From a checkpoint of a small mixture-of-experts model trained on Wikipedia.
Experts: 96 GeGLU neurons an expert, 4 picks a token.
Training: a variant of SOAP for the experts, 591M tokens.
Below are experts of layer 2 (counted from 0) of a mixture-of-experts language model. Rows are named router (the router's row for the expert), gate (a neuron's input weights, with its number), up (a neuron's input weights, with its number), down (a neuron's output weights, with its number) and show model dimensions 96-191. Each number is 128 + 24 x the weight over its row's rms, rounded and kept within 0 to 255. Numbers have three digits each.
After each expert's rows: a language model's description of what the expert responds to; "raises" lists some tokens whose logits its average output raises strongly, later layers aside. This comes from a sample of Wikipedia text that the model never trained on.

# expert 37
router:151147133110139149134170105092091150128121128154147137109150120156143141106124178170080163110136117126165122142130117150145103097149145094112131082108144148085124065151156155156134144133137137128137113164148135091150131134115104112110105138138112136112154111131163112116122115134124150139
gate1:151092127113133145154147133094151125113132102119142141146154153187137161148101120138147104170111170090127089151111098150112162148112100090127185133125102136117162141102132084148137115151125137106094149110108138125135106114160109132128116124130134132126112142078123123106166131059096111112
up1:133148157155156122143117139199096145093128148142115131146139152152154118126140174099103125146106147154113142083133120148160128142114126111115162129127115109121142128105121119119151120104135100138091137143137150129131120148152148143182125164137079107148120136127152088056125139137140112128
down1:105111120158128157134092139115157145135130117150119131133117102148173180128140129096099120160158144112139113152114150121176157113151110136134130077102143135126134158128158197115159107123159095129127164114122143108120129134130128073122146102136163094158123157125116145117126122146073130176
Description: Capitalized title words
raises: "dal", "den", "leg", "fa", "ram"

# expert 19
router:132111130076092126088087159106101184124126106156133143126121111137124137163127103120118103138074102131130131134158101142125104151122152105117086172146156124099089099100142177077103155117143119092135059146152139149153156149153110125112147149159097134152113089094117142126178125117108135118
gate4:110144080125170091091151162079111142155141117082105123125129088157135123120101091128112139088112133136122130155115132146114114106126147118132129147093152092145119101104112183117119108112123133111123149143141150149142125170158103105143135129168144122142101141129151095130153144113136193092
up4:106135119101116116083109116115110132140114111110103093100095150131104122150106110169168128103164169091129110171148153175103140140117156104119155088145144133138092152113134073132105089120127131161044168139100090139075130146099121081084128142148206138132146127124140128157127103137131111135
down4:106102151150116146126119138147127145119142151111124136138155130131143093103104170112109102136163138134113146107133103177160141106180123118182144129131126112107165113109153154106142139112118129100084154149176166123111120138112151090122162125186117156139089095124112152121128102126138131060
Description: Opening quotes and parentheses
raises: "if", "pen", "me", "as", "al", "comp"

# expert 28
router:063164114096129140111145100170145113148158151124142115147159128144138159130142056130183153183071147126127117180120076112112124135134137113120119117120106107107114118128109149143122123108157103150115086102087138117134162146098115136118161127136116154144143121122093137145158104137150136159
gate0:126131120138130113081121153178153137153105119156089123133129102145130109153090167126109155121151141139144134159150130126163088144121144120113087099133147129114081080151059124132149100104172107173110135111146138150126115102135145123157142124138159150155154110106122136074138093116122141115
up0:137133109134133114136133119183131153132109110133162117107102090162118127103146089073118113167164106142118142186089121142148130145159111173130143150101083139095160116141102137135149126130169122108140140131133153135098152126133115144116144158105152123137109116123102124143105156134105144137
down0:093158097161131130113177125106170145166139106114125128120147145145123162104188101136130096146175078098099110134109089122139168146127133119135147140109115147123110133124134136109118154154107114108156129089135139101117163156118181129086134144160161116137134120128148134112149106106131127161
Description: Dashes in ranges
raises: " format", " zone", "ting"

# expert 43
router:164086156162109138104151116165095119106108137151102097091128162119148142150103144110108128096068127134150136090134150149141119104109136147083131109105161150108108143137143138101130123156142107080107128109139163104122126134114078100126131147122114114131097085143134137158170156092095139126
gate0:112208114163113106149128130177157096116121143112121112112126124085137087152098111134140138125095116163142127116119141142111151113127089127159124087143131144110076139124166137154143105159128136110131138155137099145142159156125122094148136119120117124105114157144158100084061129123137143128
up0:106153110099100145141118135141091149083112105130108080140154178126122154100094135125110134137114117107132188129114114150135100139148087091128128166116097122136167139142133124137101130126165139165109089133129129143085157152161100125129066105157146142140126107140145136131144105124124173159
down0:056127095148101126133078171122141184136119111130117145116096131108120100101165149151115128125137081125098104131133136125140154162095092126124116117100121118137164136114117108147088135134115172120106087112126134117128131140134162143131088122167071136133109146155129092131174142140136110149
Description: Commas and list separators
raises: " however", " while", " where", " but"

# expert 42
router:091116158149138094107115154092138125106146144119163146161140084125073099129114154129127160138120178117082133107134135099133102081145091151127124143127140090110097174131123169135112076104115150167147118101138083138145159103153145150157111156135159141141125127127130081179095128099085107121
gate1:126142101098160122090131092134174175122155172118093166126138140127133116138145118095130166155125150109133112136163147111142083130146147112099108100120128111115094108133150138150138143132107131126108145124139144130174167147126101123090106099162148152167093123076140149144107179128161063102
up1:143092190149130114139129207141109128096096129162129142130097116126147135083135132115141129108144103111137104121118141094182158132160148100169113160131164083112144153112137124122122170128148165108136117144133160125121160119163152142117119136120110122140147124150141134108110148207125141117
down1:118165158144158121128122115153082160159134135138149113125163090109097124139126149107195067165134141143119118153209107173121118191140148127071140142133128159100119136132132136165117134119123149169131124162111115150126151129154126125128137100146079114138110168090096178149143112117118153148
Description: Cell-initial spaces and codes
raises: "ally", "ly", "ism", "RS", " towards"

# expert 18
router:149130163167166159133095123117137143127117134120120125131112121100105111112116116152110109140179119102117128095132057098102085095094141157170149138129147110169120121126124108131147130127121129131114138153167123110126122116094115154092123153154101155142137102172154097121135138137097129117
gate1:103082151104102138120151164125119132145095101152103123107149111120152140141097103137139118115085111121124146120114136106148128131093142139085157150087119116161156077107091125149117093161162074155090134144105096142167159120100143146109085119094108146160131122149157133096131110183103133104
up1:113124168142122145149142146145128098111162135095126143148140129118119116091129124132074168134161122108161193155113116117125128168100142098161172122110166134135122117104170159156102094144137136165150113138141122110120150114139108144129116121129147139116101119146103121136152157170103106134
down1:129108116083108171147097136122179148144122148081132061163152144114081113107111066121148098125102129120112089104172140139142134112148147137120140178118106109127137118153135159133101104128158133155148105141136119140144162093131130176116143142102140154113100097112137146097155143087139135123
Description: Initials and non-Latin bytes
raises: "uck", "ugh", "ies", "itt", "ash", "ah"